Experts of a small language model: 1 pick a token.
Below are experts of layer 3 (counted from 0) of a mixture-of-experts language model. Rows are named router (the router's row for the expert), up (a neuron's input weights, with its number) and show model dimensions 128-255. Each number is 128 + 32 x the weight over its row's rms, rounded and kept within 0 to 255. Numbers have three digits each.
After each expert's rows: a language model's description of what the expert responds to; "comes after" lists some tokens at least twice as common just before its tokens as in all text. This comes from a sample of Wikipedia text that the model never trained on. Tokens count by the router's weight.

# expert 16
router:028114122149149133147072118135097163146085133115124123149154108068147135071146134125136107155160095177123092100153072092121124134144144053177133097097108119121088141118128098043082167097120091147140098172123119122111043151125093141163113127117168116109081121143145119132144135145099121055116095136129138122123152150122138130105159135109164141115195167100143094210157191112134134125130
up0:168164120127201132141074148110149079118123110108097084088147155179114104152132117077159134133118147084189139122131107070114140104179079167159102147053164159128124099127185092075149151130149149127161109174216164106089128060164120104161138102108136093085167103094195095120165170122143112120146159136093102089130102130090162154076135128107094151129114105120122102072163141146101153099109
up1:104090117122145120176128127172107122125235129145134124159129111112077112121094096169144195127078161189165116130116098162185120151114129125106122151124089142085125143074178205180169171132136089159135173109112139160182127105180084116138144184158109106168114151056142143090143105104136137096117148129189073130136155143139196110116187153134162106118122120147232174121133153126100161125171
up2:149183123148111161169191091159106120097106133143137129124115177151091138095151071109094142157085096141138107123108143093139145121175133113098139173168123157114141048035130153141122186128129120109090124129124090088133144166197138138105125150132130132104174137125140087137168171062133086165185156104131100113152108151171146112085115117063196101212062085098098120131183155183128134136174
What it handles: Single digits inside coordinates, times, measurements and long numbers, such as 37°20′24″, UTC+9:30, 1,422 mm.
comes after: ".", " ", "1", "′", "°", " ("

# expert 21
router:087102117101139108164125169181130187093134131123117106130115084170137161149109176190111118063122104146118140127174125128210102173115112139126151118150161096184111136063114100125133182124074141157132121090109117126126070174138121076235070122129104104126137110145146127112161158081097155154107105151103099089136120186123135113139103164078127113126102058144108144131151096152157180126131
up0:116106098115136135119088117173174102144186203109166127157166104054079155164069050134080104087076118077190135191115107108116096093133096170178190151151106117084141058161118119121132117100081131137118193135065158126210105130186089101116167111161156122107067123116160093108096127153113130117137134079172121141168089079166146097136090112131134137129121185180077168137108131150122072174106
up1:190113140116069124077151238107122182141131115095124105188203139116146086107137134158124136181089120152117106176127160091151119090120163136115170133120137112182120198146124116108100103127183086117157140143097177150130165103171167131154081102106138202156138190114185132175085196122155094147124164117080147151134171133083186114120134125135173134147158075145143106106134143079123116109124
up2:127164145140158092143173100120092144182162052155095130100130102119129092114161116111118075105127112137186084115123133130128098122128177140118145110139120194121090138156112154161127159122151101082073113127067114170138182135105113167124110106144184156100088150171104132103131040132106086128140147111094126126079090139097113137189153122084118105134197184192134098246115146085108145107107
What it handles: Pipe characters at row starts and between cells in tables, especially election and league tables, plus |---| separator rows.
comes after: "\n", ")", " %", " Votes", " Candidate", " Party"

# expert 27
router:109139098148119149148147136119181131152099178184116113149103108130124094092132153139152143134131127085087106158084109117126123097146106137113175155160116095120169108110152102117115077082121135122140110140120120220221165110124085055170095121108159170153068134139132156144053109131126134120155140147074097109128083144077167127103082165126136117160183127199198067119139133117129062215140
up0:177093198124137136088100208116098168080165148088058162165109091095142125089139154118186178162181188156175128085057088128126146149151089127192160152180101097170123139134157153133103121118118083152162147119163122107161165167087164066133150151145082095117154046081138215106084093127109163114117138124135132110139135071133110145160092180197154110158130172227095151127149105132185102149097
up1:085076162117168097082078114093170125100151104202136100125178135119110117123054172134157189127088151168116103158066165088130147091137156075134102090152124116176066140114130105129124046122176106065146115141108128104118186136178129064159167146103198136149070170130177129133093126125178105122118111212112100107149129099116116124092111115110115112126165168221181154110110142114174139142131
up2:101123173192115099157083128073175108116130100105115151146134071127130088135101100160134103166114132113171086175122119150126167145130137150156122162144163176149046107180154114104178091147173120142137142048156162189105140160129138054138155164104082131163141110107109139108110170039051149142159062127120113082116073145138100075113114159122130120081105127123101165105150093189108133105130
What it handles: Number words and quantifiers after an article or possessive, such as two, several, first, each, own, long.
comes after: " the", " a", " The", "The", " an", "s"

# expert 17
router:094131136127096095195132114066140144158100134160114102183114057166089146160077159100164162142075159120103088109111153117109141152103115115131188075150159137155070175116147149136077162177109129136121127122097159155100177167162119097150213154147136130118147108107146104138114139118077202126059121180060212088178121176097146173120150098131089118155134144142096079114100178125129107129134
up0:116099100191216077177058083071146142026063179101142134100105114108172185192130110139141114098119159046111111129080121080124151189107140077059086126115136135108135117110110189047139101151153110179139125104190179178116120098147121147153100125082113095130112100147097103064124140099131210160105105173107121124116103090113103188120161120141128155140105123055139161114110107090156137102091
up1:060115153118126137090080141168154118100126111100120112128143137091097148088165094165148165148147149106141205179131080180170145042223112159106145172114090154130134140190101105136134157062100174131136152083158163121067177070106117201127108121149102117137094145125111162151103050117107123092153155127104095175146163184118106091109121064182157122147123131146141073130146185134099108119096
up2:123115174160147152146129082156141050168107135132114161125146152115140101130128065111123114157140120137145155116128130162123091122177109168190077134131106131129186153064111104117100108111135078110146126224123114138061080104143149102084094154095176112102101104158135124062137166080040132129091116108070080106164149112111164133182085163121094103140113161181199182196116080174086094133102
What it handles: Line-break characters, especially ending table rows, preceding section headings, or closing list items in structured articles.
comes after: "\n", " |", ".", "==", ")", " =="

# expert 29
router:165150134172120120193092150149107112140126183151120155118144119113115088120167097085150173087152147079107139188155084105131117076103129053160234113148110111118158108171131117108107149121098125173132125149158130148144110116109052101183103105149125204118086160120173136171140121111129144112130122161157099163109150093128118123125161180174154092154102155115146078092118129103092181164118
up0:180135135083124089122080125154192128112125172174175209162094103118091114112116174124147126159132118161144180098086122220166095138122174136190154103163172101158110143131131109185159184045111074150173113056220143190128100122122148077047135100163110134169115089186143118126161105173179143126158095110132198103164144159122097103119174158130166179144130029120073132128108221163087177079131
up1:115142160130142140141080136128145083122139061100154080152137102135101093130211153122096133155137143130176190137082064107156123174101119105079155130090119110094096187139097139113140161106133065152182106124155126135102136165147099133126103166131131102132119152136157125103108088063145122093172062180159132119197095136155104054118215100097124107161073157173103142134154114155136165079187
up2:102136103112125161131147152077151137122120155158118134112137129160101088162181123081095189117116149050123129158123109131102144097170176113101176165113185164161136176154117093150167162144103185147150103157118131115138082141134126137155116058101158178163152095162138183153085155082093131134181085103092129119117147110085118105125173118116184118101114094049093075145071172187166083132079
What it handles: Single-letter pieces starting or ending words, compass letters N, W, E after coordinate marks, and stray encoding bytes.
comes after: "″", "°", "0", "-", "5", "6"

# expert 5
router:073141140121101185168136130176111168105093107153104071166164101125094097195139126119111110100131082159056183119144131140170140153172142078149189134093130093101106141123109127136150097146188135101106081137067173151142118134145107130155177108140161137129120091117060158177137104161133131142105099135151150200146116096113179070092097148094127138149101096140161086091081119085186156156159
up0:128132092181105137143118107065152181099098147133147093111182130121109203140090119154100152110120112134109104113092136101124170144099096125139131077074098162130079162091134167085100152185183091126073103170125090142071135166110128126096102144140122149149180136099083088206116145191136183097085157068106127136178126074163110178109143128183102092075060171104071126113070152131137083190072
up1:146154112144113146148121183165127170149073138153074078211112110164128108133109166169148163118131101145149137154170173161120188130121126110180054089174153148104155108141115117121188058076140163144141077113136159123121072186092120124071125121100051170153077067086169110102091134141105176111094104129176107165096119130073132094120118133181164123084088139156096067143118129125105110150170
up2:120154094101171134120104128072138123081149210184089100234092070121126121125136098144169149116124143092179056129059103103147126157142135138163161119154067116142172090132123131094109146154157173147075174096084131127168118133136085102172135115169125098131165103130182052090162138120119136143112106142100156103171088099102113146130076139117162088148119075073159146119148149147112135139110
What it handles: Hyphens inside compounds and names, dashes in scores or list bullets, and opening quote marks, as in self-esteem, al-As, 7–16–1.
comes after: "\n", " \"", " (", " Al", " co", " un"

# expert 31
router:207121051113136099190145091142177131119131142171095052164153164161148113103141132149174110144106133141099098146111124136154092114169109154146118106146151112134131159107099108122188151112082116110115129102112090192126148119083105137127096110115121142124134105126154117151117093123106188114098115156079113177128091109107154125146160163156097138083138129135124098076073147108145161115177
up0:160127089136176171133135124128119157175153112144126194173127162164128083094128162155124138116159084115182111151184142176171166158115118111149075133119185162155117140106145150133128114055064051110186105102116148171154144130114112112109078105153117098197175067059127142122095141113134190170136124177063122164124113130191169194137134153150088090129146110133130093132057109145091177135193
up1:170102088114097128150118171131122099084095218129149118149100128156181107099147137123110100164107091102136133153128133155199146202125192161084034129135133139068150134132141117130131112132101128139115106169140110101143165108165146123167122061102159149059084087090166186139077169094137096157123145144131132148214111182149111147156137120109121150157096148170126144195109126095112112148172
up2:162130104203117125169135102127200119130141172124144128168151158124062050088097101103120155134087172125077064112106129121090083097120108074139069167142133137090096165072090149103065126094164104127174115137079126145108133137155149123123107162115100111116132128066121105133123156116092057101112080124121091051150140114069118145109158133153128116076104108078159125143126185200112108131126
What it handles: The articles a and an after is, was, became or with, opening a descriptive noun phrase: "was an American", "a member".
comes after: " is", " as", " with", " was", ",", " in"

# expert 28
router:147134139124063175135105097091157085097097123107154111112133156111101090119102140084077123137080201130133124121126079091147125129162141128143114140119138105115056081136178126117112119138127132107137079194131165124121115164055126117175083140081115126194105108189138209120122136160151086114082183164118185151117134178138158144122128123164112149174115147110186100143122138119159188150139
up0:149135199099104146125146080123139109127114157082123108184065085104118128162127186170104141159085149154089109061151093147126118100169151121080108103172058146105070126080150132096114157123191092076089095147111160129145201120154165120069150091081225135070141114106195111154173110124141090151127099149143116087122145081112137161114161125090147141116161173152138155132117174072107154094125
up1:094226128143170163176138125122091161124127147113142125139156181120141109154091101191119149146101171197131125139129110054111132168135150111124113084118122147123145110155092106103155105078135175115078159076124097122139075115168157139152111087149095164158124114147102088124070063141102181162095158100070181136122118135098199086114111106123099173151144145099057151137116113142077132128145
up2:137136141082108151112088169175116127186111151136083140092138147171125129193163119181126135122161051179123129168143170179142147198162114156125140160071177127132155067133092153211089135049096072186100098142112095112153115088107132125129177126165121175139150146117144103110166118070148184075157122130105105121105088164134147093079136110120128111127145088096142129136107123117136148146158
What it handles: Leading digits and spaces in sports scores, attendances and years in tables, plus over in "took over" and city or team names.
comes after: " ", "–", " Le", " the", " Al", " El"

# expert 30
router:144116133167123084157104073104087146118144106138070132153102110087153130091134123119137118113095166040101131140137092146103136130158105125128151067076115180064080120174151168117098146115126089170179095139076160160114109169137141111089094134131132103123128156144138075138128082068130154169054153199154073111115009172141119171137117123198116129084141161177141077124136098073120184184172
up0:190129152113163123154162162141123067157142153169116142106103135157133098177145163093148123130125112146149099112160155139201132161186132210086148159099112136072174118150151178108138126126149107168116100121106136153090147117144126144162086097170150120178103138166138091189127139117085094105167100142113109115126100102195125139146086121163123118121141149109127095148169129155146143169181
up1:139104159114175135127172110141110116111102143107232121090136165155151102118138175158070132112096122117140094138146129154186142100097155106111121131112078156151147137157105119104136108163152126114156145083082183081099146106136123180108173111108201065144115147110164146130210164160114110118138090139187116103103153135117084102088148119152164161133192169150081112131066163094105169106115
up2:110155134170169140141108144192106143092184121158068081143117125134121103102128069127063173182124151153160110097114119126130113078094215161090170157135098076151146110213165216128150127075079095143153113121112117138154107150122145101113141149161106116152161108141122132153178089151073146087094204139072143129163101111114110118146099150135150142101208180114140158109142106130110125161179
What it handles: Month and weekday names after in or on in dates, such as on August 12, In June 1933.
comes after: " in", " on", " Sh", " In", "In", " Mar"

# expert 6
router:074137096151157112183089184123156152098113183083145071180084121161139152144157148104120080136122191109094131159129147095160075163124123117149145116110152107189108152131143125082103156086095096204156161131108144186123096097087152100167086135061155183119145112062145122134089107124196163101099170084100121107185105158137152113118157164124135189072161145142096104090119177100206200158133
up0:090089179185097114136112120089132118151113156204154105017100168130088119119147203135160070163156140114126131085094119147140128163123144126183112124091106123109118106099136119118164115134108104126175187131182074090184146115138108109099184173143112130129137176132140111080165116137147090122151118181128103100069161128072134179121094123161062157117102081170123152090084114136154139110063
up1:062116095057137151137038119167095107175088173123106081122092160146098150107160132049142115089137162149084169104104146163170096130145155106174138075146168097113182084167136084166152127106128101155110132105162127121113135091155085109158127195130110122146080085176135073131089101134089111124201073150182090169157118128156177131157127180102145110134131111165200126128132154094089080139176
up2:120142126079086156120076150109166085134141143105139083107134080113071134099118109129147132183083099106169068100109129183100161171149076166105145142162132135102133123144142208135129130164168136152109154167110147141112105123122096117149137145102116142137151107129176124148129127133161151116075141139168126149197151133132167165081101130081173101164116122143145096167104119089133129131108
What it handles: Line-start dashes and field labels in infobox lists, such as Born, Coordinates, Species, Location, just before a colon.
comes after: "-", "\n", ":", " information", "Personal", " career"

# expert 25
router:141131106159091149168130176176108100074132126121091086153143114094129159102112192109116177101126117188113157106135077080158128130137091141090140115145079126201124115145142140100136116161145121135089132132102199196085041123150062087105120116117119120110138198170138160158113099144122137161120173134130077161164097088145163150169141142155110119092160129130131101089156151110179099124086
up0:159143142149102146132200139191120123092143138181142168120129058201149100157127208116113076121159146120112168129166141060134140163126185158096173066145124151120117082110112144133183141147154105139124156158253175124107163049100134120102096134114070092142144145110103107119105136094109183175119132054161173138149144130176122163214131189109075159143102165214133112128076153078124087179130
up1:131161151201149138140110137110091143135148105106074085140094156153152193119153125119167140154082092158127079133110158109144107168123132128138182155184115137097219098125143089115159182142186136197108159120102161165122133147113133122136151038105127063148111134085150098162099168139116127150130144111162097184145100114117118145106163124183078098112161106118109100088148138098118111120085
up2:139118143168092135104093113138110153134137063075105066131096114135103163160119134110100126117123105099191051133152150062127140096158135122149189125151152104149103098165083165185128125148139119167083112161082068116101167112124133141171152141124171069159088136139108070147122146124116098083138124065128140087136123120073140147103182192153152134106147151115126147145128098120154147181144
What it handles: Word pieces right after a capital initial inside foreign or uncommon names, such as S-ey-chelles, P-ed-ro, ch-or-izo.
comes after: " S", " P", " N", " R", " L", " C"

# expert 12
router:155075097149151094179076072118149151089119147136078091160096108130145078080151128150172124077148186168106130133125112167182156085144102095135143096154148114076101096133063148103115168076129108134108131134104177134164071159166150143114173126141103117127063155194101158156113111108115116145172135176135116127170122150133155120118141163164139156109207114209117116105103154096121153163180
up0:179110116139086098136113130166161109107127108132116112179143105179142148160140142155138105115111075116157131139137085146167131130177150205125121147139075074130133102103166154128207114091141095194111181121148142088101063163096098101158121182158108120172093144157132200174107112124117077198135116101000118154166134117113160093169176129110079135144137168142116172139100155118118115119115
up1:151105112113175159134051124149107128163120138122147081169142107132144079130141083078156162143136049074130115078143126128184105188104090112127073098110149154117149177166130113174099144104122144085158085127118126055111112160133104177146126134160031141133134189191124138105146099108135155149099140109075128101127122156173183166146149108155113112151127088109113171147124124129179173121145
up2:105137154178136042137157117112078120120134180140174108171167092132105122165150095166116140088159117111105177102135164145113146164122181124174132208169113081117077147137113124075128128132111193175122063096152131114154087106166128150142112126114099151145147131115170133125124102161131087105139054153116114163086169121128097128140083092131038111136136121107113177182123140165156173076117
What it handles: Mid-sentence function words and adverbs such as to, that, which, not, also, only, but, often after a comma or modal.
comes after: ",", " to", " that", " would", " can", " and"

# expert 9
router:154158118090104120139046106154148147092125174158050102127125090124089078097135119119120093102136162139137136147131135142123081115162139154104126116134169144088093125102099139156112153100077193172111119168149148117154107132083109107136104169100176120133137147130133166132116140102068169159108112134106125155159082132126152195159122120126159133158193113138197102081127169077119115179094
up0:137132133101079115120116152127126160142143165049168137147075196155132166076153129121126131114104101153113124143080134129134147149106165158086086046114078104108148018131076154213092121160194160103147130110098135158127126193120091124127113068168106080134171122107139094114103134133106121134082093086081133123122189107188144096103132100148133079108117156144123092186132149065117150134145
up1:088116065161197143191102189160135129146105166211088073162169124123136205167153120128136105137116178126167121118121102055151122135136165123107142187174151104133054116135168200134121150105142119101123148125138174134156137127120116117117106120124152162136121125157111070158180153134149117133161157143065140112128134126072128089130139140074136135117112145119180101086066175103116110079152
up2:162139125061119138141085135131116141097120156093143115136114113130094165218158087099123101109121119082133094189115179053141072054109132098173146110136100081116146162086116144097158146135083098180136153167179167125124115063075085134122123140170132124098156085117157127121078082128161074074095112147084063123121150101150082110113171089115114108124129078147167106147106144133174162173172
What it handles: Closing parentheses, quotes and brackets, and the space or first digit of a year or day after a month name.
comes after: " ", " in", " October", " March", " December", ","

# expert 15
router:137105093189126122155121124170134105120105139099119082108114102155072115177126125094104130145113095088102152108119080082160127135140137084160144170126135153134141060100105104037111174094101130116129142228131136139166126115061099095177115171118132123124109119064103165144114124106082172136061133181143146049142142149153159157147168153153128081184131146100146144107086140126111164150070
up0:151102098172142112154116116077120091162121166118137074135114099082102098141127137067108126143119100094130160158119109137142152127123108134135102141141153151107135139057119107128104112112159117090099150132069135114167121188112138152079086128106121102123135176216135134173078135149148065214128204077128154145167161174133123086069149096154132157165151136095098171164091082155150096148153
up1:092142144152115183101119095164113139082086145099157117133114155116166164162100134131128136078139143129079159156061157166065167154144173161148192146119125135183141027163128133143144185122103144147197081158122135176154104175094093062147139171104093118153105194136136129188152116120147132130189146107097101090155132124154178086145130127192172140109122093116135147136108094125120089181111
up2:127128106098124097180152045107119115167147118126118099101116132119147095132155108170066180154123149121099095157130088169123093087128255135144147095109129132094106134128108135114123116175048125139144144122167058122129144199159159155116163114094129128159149169126147131098131105185155136055148110131139164147138143186092073082095096093121094124145143124129075188129102127166170099112139
What it handles: Year and number digits in dates, ages and census statistics, plus family and life words like died, father, children.
comes after: "1", "0", "9", "8", "2", "7"

# expert 7
router:096116112142133102150094105109093200069112087146125131194149113157092107051151151138138139143137125149185122110108105130100120125177155140167139116133081119095118089060148138097174158112112096111147096166119123173154147128125117070113177114164112157128130136100067158133108128091107177141073129141077152096143109161124115146126155131138123099089156100164161088117160091112189172199137
up0:154178125165135120172139131083081139117148111101080157125095123185156207132148191175123197127097112182167147090143149160117118176095198147101133072070135107131089119092111120125143144111114073154122133136058127129137095094195106125125151131091097105096124105075163116176193114190140087178091075124081121186174164086115060111117158132105145128126142112141140073090148144081121154133168
up1:113094108099122110113106150096108144206123137170125096119122148141138165121132090063066185081139123171090190151172125118166154142150133179123095175115112104113160130149129084111121135162077117153167193176147172194111141131186145134127068174143095134084108164143155113186066143123109124144110153150109097125115136131158133102189132143074115066164106134037116111173105118142113104126133
up2:124076137138060076063136118104139077155116108126145127107112150107108171113127030136121102130154089173091109062111157098135052120107113102085150106173121127137167095076096121089130099097184082069100092140155111122105119090119177159134109129146144146131110179144151088169186180135184101156096143112107114146167090160097129111120096103114142167129183134081170115121110062122129172102123
What it handles: Inner digits of four-digit years after 1 or 2, as in 2005, 1973, 2019, often in dates in biographies.
comes after: "1", "2", "0", "9", "8"

# expert 11
router:135120113156191151142134126186136174118098132109078111169193107156156110137137136135124127102108109115088088098087062146107112143111136149091159114115124159226072113094121124080035133116133094194114146137111201093098111196134139103147073097142147136155099131130155152154116129115119128157024075100092155126095181146137142200135113183126139103159128159123169067154125130099140154113125
up0:154134203116090142123132123102105125154123153113150141153046085145173136103176166083202132182135112114145097131058121157120116110131125133101170138131122147117100124155116157107111134184114130134017148101173088175139166098119121144182114169135135139148162127169142163126114075135162142142077090134142116184117187102112145146115189124144103098124150183134099136084097153178118181158099
up1:127099139135197141144022124185131150135129123113105080103106133106141100127091116121076159150101115090113142198133188116168106101079050127115161141063189169128124108139113103114084096082180061109088139109082150139133088172092142111122196150160144133078150079056086149129150096147173151139120073141124126101104075136063158120160077122145145097127141173148147087178127109164135107095111
up2:150083135145150145150142157115157095111094159120098135157168177164122123141130153174119130167104095142120112051128091176090143141122085042155122133077107079135180154139088155162089179097186159113138169061085184099113102170155122089137164170125134157095151226120146146084155108157125174158124138105214137148135095101124097097128113119112143109085174108105133064105125134098155135121179
What it handles: Blank spaces and leading digits inside pipe-delimited table cells of vote counts, charts and rankings, such as | 1 |, | 7th |.
comes after: " |", " ", "|", ";", ":", "%;"

# expert 20
router:130145115162126096133045124146177109155171111104074106156133071186133089094128123091100112191058101157128121106103090075122093167166124116139118139142144157132089147099164150098104164098132151115185104164108196142123092181094064101112112090137116153129051141158169133143124104156046108182175113121120110125120110190101130088105121167154127101131213163160114095145065164092183147150095
up0:133140126184199153153117176115119073128112143171132161147140151113142197138141175094192144168133079130150110102096086112083136108112164072065119106110173105157146129138093115154165045139180144137172113083116156134110102102145129075138168146193090111141125156155134176165123120102149141151101199148223157062166104114099095146087134088055162070186152130128121131145125128154133169132194
up1:152078177162113134101146117162177106073148135128070144155111084157145123156139135187108116197150085119108159145077191133130171176154168152110144106136179116202124177141112118117087132123103063133135160146132137152138094138167127149126124106176092123173174132161077089137141115147125235086123094138117136110142113153141126157152156166094140104108194098133085159160117121109109093097112
up2:153092124131095132129135131171123119160142136081171113090149144125098136097136157176113123110116142145182078101105126070127085179102204084150170132140147190131104055109158122150089139152172196083174160113114143130080102152098085112122070183117197154094100112154148133072130094126145170084149094139130100111167098171117144158143159144168077096142128108130140115148131137155159092203150
What it handles: Middle or final word pieces of names and words after pieces like St, W, Th, as in St-aw-ell, Be'-er, plus the ″ seconds sign.
comes after: " St", " W", " Th", " st", "w", "W"

# expert 22
router:107129113170085172179137148145143170105129167133093159134120090168136135139152187115173092091158143089085129169117098152114109147153108101121146108154150096166088129112105136098108187174092099119152077140134118065166106139187119108187152110108115138111125131145070162148136079168128175099112153148127094171095121125151112188135216190104136103134109164138120073123111174092155064157177
up0:078154064101126089113113108102150073137144109108103137117076039197151157085096096171101121152212126194140139128138129150159215088138101084124199182133125125161093119094117108104146105072106084204152154111103106150144089086181048089127150143155126079140085125114173124120134096164127103130123163131130118117093178174081154114102111102072142067141155115099117169115069108139094122194139
up1:074146084110153149113118115119156131118126171101149127116157134092110127153139127121116112089077106124139072072134127095143171160136105165132127137114081144136126178117099152176122085112111066139073081178122136122110150115113108122188154108148123115122091164117150209104114075156107129157160153121167150161113163191135126181121100128136181100099147091147165150113128130124128153136099
up2:117099113103089099189131096167142138165200080087115101137163141157141148113156103148092097163191058149131137087121138085099085133137160117161122071128091092156113109113088114140094123144190099121086111134173095123096073146133136076122142143189097112121148127135137133135092171144153093183095151137137120182091136145121149137144119140077123165168103137106139199150180120081174191092137
What it handles: The word as in "known as", "such as", "as well as", plus had, called, named, including, became before a noun phrase.
comes after: " such", ",", " as", " known", " served", " more"

# expert 23
router:105109154183147118120124125159154112149110148078127058149124107108091094095080187116116082126082157097144137127120128125154125084092110191106113105163154119122082083111093142096140139135081118135113121153010137117177107139082097114152055139065160162143088131175091135089135088126124131084020098141179105125134091161078136135120158123130164114106158140147174052106114126191120154120137
up0:107131170092196105128167122112140190127152120132130092145095089145083166157129179169153094130058031071084136165083127151148082087111141111095117190122089129161118153092098117087123154200148129119138130110144024134129161114060168151154135099069097166140141132143112145108082060092135199158078106096109106068101153156093133159105091152088132090146158146107144150121079071159124103109154
up1:099150115125102149101104105150124107131148159114088171099094201118163057081104095126155168119084125120116170213117179110101137119130073111159139132089162074076141116129126148131131095063103092092128141094079172148163152073123183158180089109082133076150123101054156102215090148123118079111098149156131134131120176140123105110113189109151154161112173115089113069153188198146145098164133
up2:158136166159133151121157122115136113173094135083146084095139110088144074155220182149149099102157108145160104165107107084109119135150133108181054183133112177129102112104147122093158127138091154075107087111153145121180109147133158097161059166066112187117095171125175141164135115125165134063106146120114119099147102068069127196135069118162096123160099137144123084164167068166104122155135
What it handles: Subject pronouns opening sentences, such as He, it, she, and nouns like team, coach, band in sports and entertainment biographies.
comes after: ".", " a", " his", " where", "s", " that"

# expert 26
router:117098076089154134127102123142074136108141151083150160103153104194133086177114148103163135130121154150105139174077091140116104152144103094117149128098073137113085126177117171113154169111114141107145111152092152124164141098149073140200118125137198158093127120190058128127116098108095158147076167173052143119099104153137119172100148151195162139169202141142143087125087137127160145189107
up0:100169144112121124187090141105061179161134140125090142058128108130135138093083177082088125159185082102109118064123166126146165110123047166196175106111119089125088128109120128130133164101144169157197141148115125098150136178157170073123136186094149129109167116132155158157137164148134085109133169034105109100119134123150090099109178103221090116092075194133117127168132111148136181112136
up1:109098151108136123151142129167137148136155184116171135161152146184153129177199133137140191091110114096133141165142110200093055122138112083140136067078096117142074113119134158135194153152067139069122084058130178100134186100147109119182101137115152204138106108172162070104176096161122192146148068146103120127131131136150132142164212131092138142138126110157155128116123170130147134153173
up2:117132111113160108102115113120096113122146177131150132170155087109122125130105085105121051066156089123085090109158169177129118132109169089131119134123140147141135128149138088145133127155148132181152080106114099101109192148101122189110133137134144179157098145145130106092120126171102096152151127124097122100100173194120106157143174141141083191055141149159127117102095174150015168155126
What it handles: Participles and words following was, is, were, as in was married, is located, born, performed, and "See also" or "List of" headings.
comes after: " was", "==", " is", " were", " be", " been"

# expert 3
router:140168127138071088184131114120149141070143186088115105102122164152091138142086123132158122131145134133096165091121132147157085126153163138101123133151118117139093065151077168140160145161130088115088115131128127102121137153162158127233107153106099120146158111097114218073076127125139151142148123140114106176127137143169117152084159189062154121081164128158184133060074179107107171124081
up0:109088120181106109118155180104150145122083152071150152154178124126085129129148134126137118166135102133123113126139151104132131132154139185138164194168125092193125143133156119126081175163148154096185140154104126092131092121125202145124216135153110163130122120119138153116138093149108171074101125116154206158122162178135140133171175063131123157120145152117103148143170170103148153136122
up1:089081082173086127135033133103102091139166121136065124114141156108128110125094165140104132168169125117080118057098149115158123160193115138214169161112105138116071124126130104187178118149153132172174133146104142144116092092189156103099108137061120173072162162139107098118091069191146115141116089098097179135153095125129131082116165095216130159119131134128221117121192149154080094120120
up2:134143090162138145080140087108146110134174173093138132122090146190105118129122130101155158122136148114129179117106117126155090127182135078094114160163086199114118141127086159151158128058132110124078111112089123122111140120145145163160120148146071133164145156185120141143090117172107165117140109137077123103113103178074118103151128176099061139123203107117134098116131125100206115131065
What it handles: Mostly the and The after prepositions like of, in, to, plus possessives such as his, their, its.
comes after: " of", " in", " to", " for", " at", "."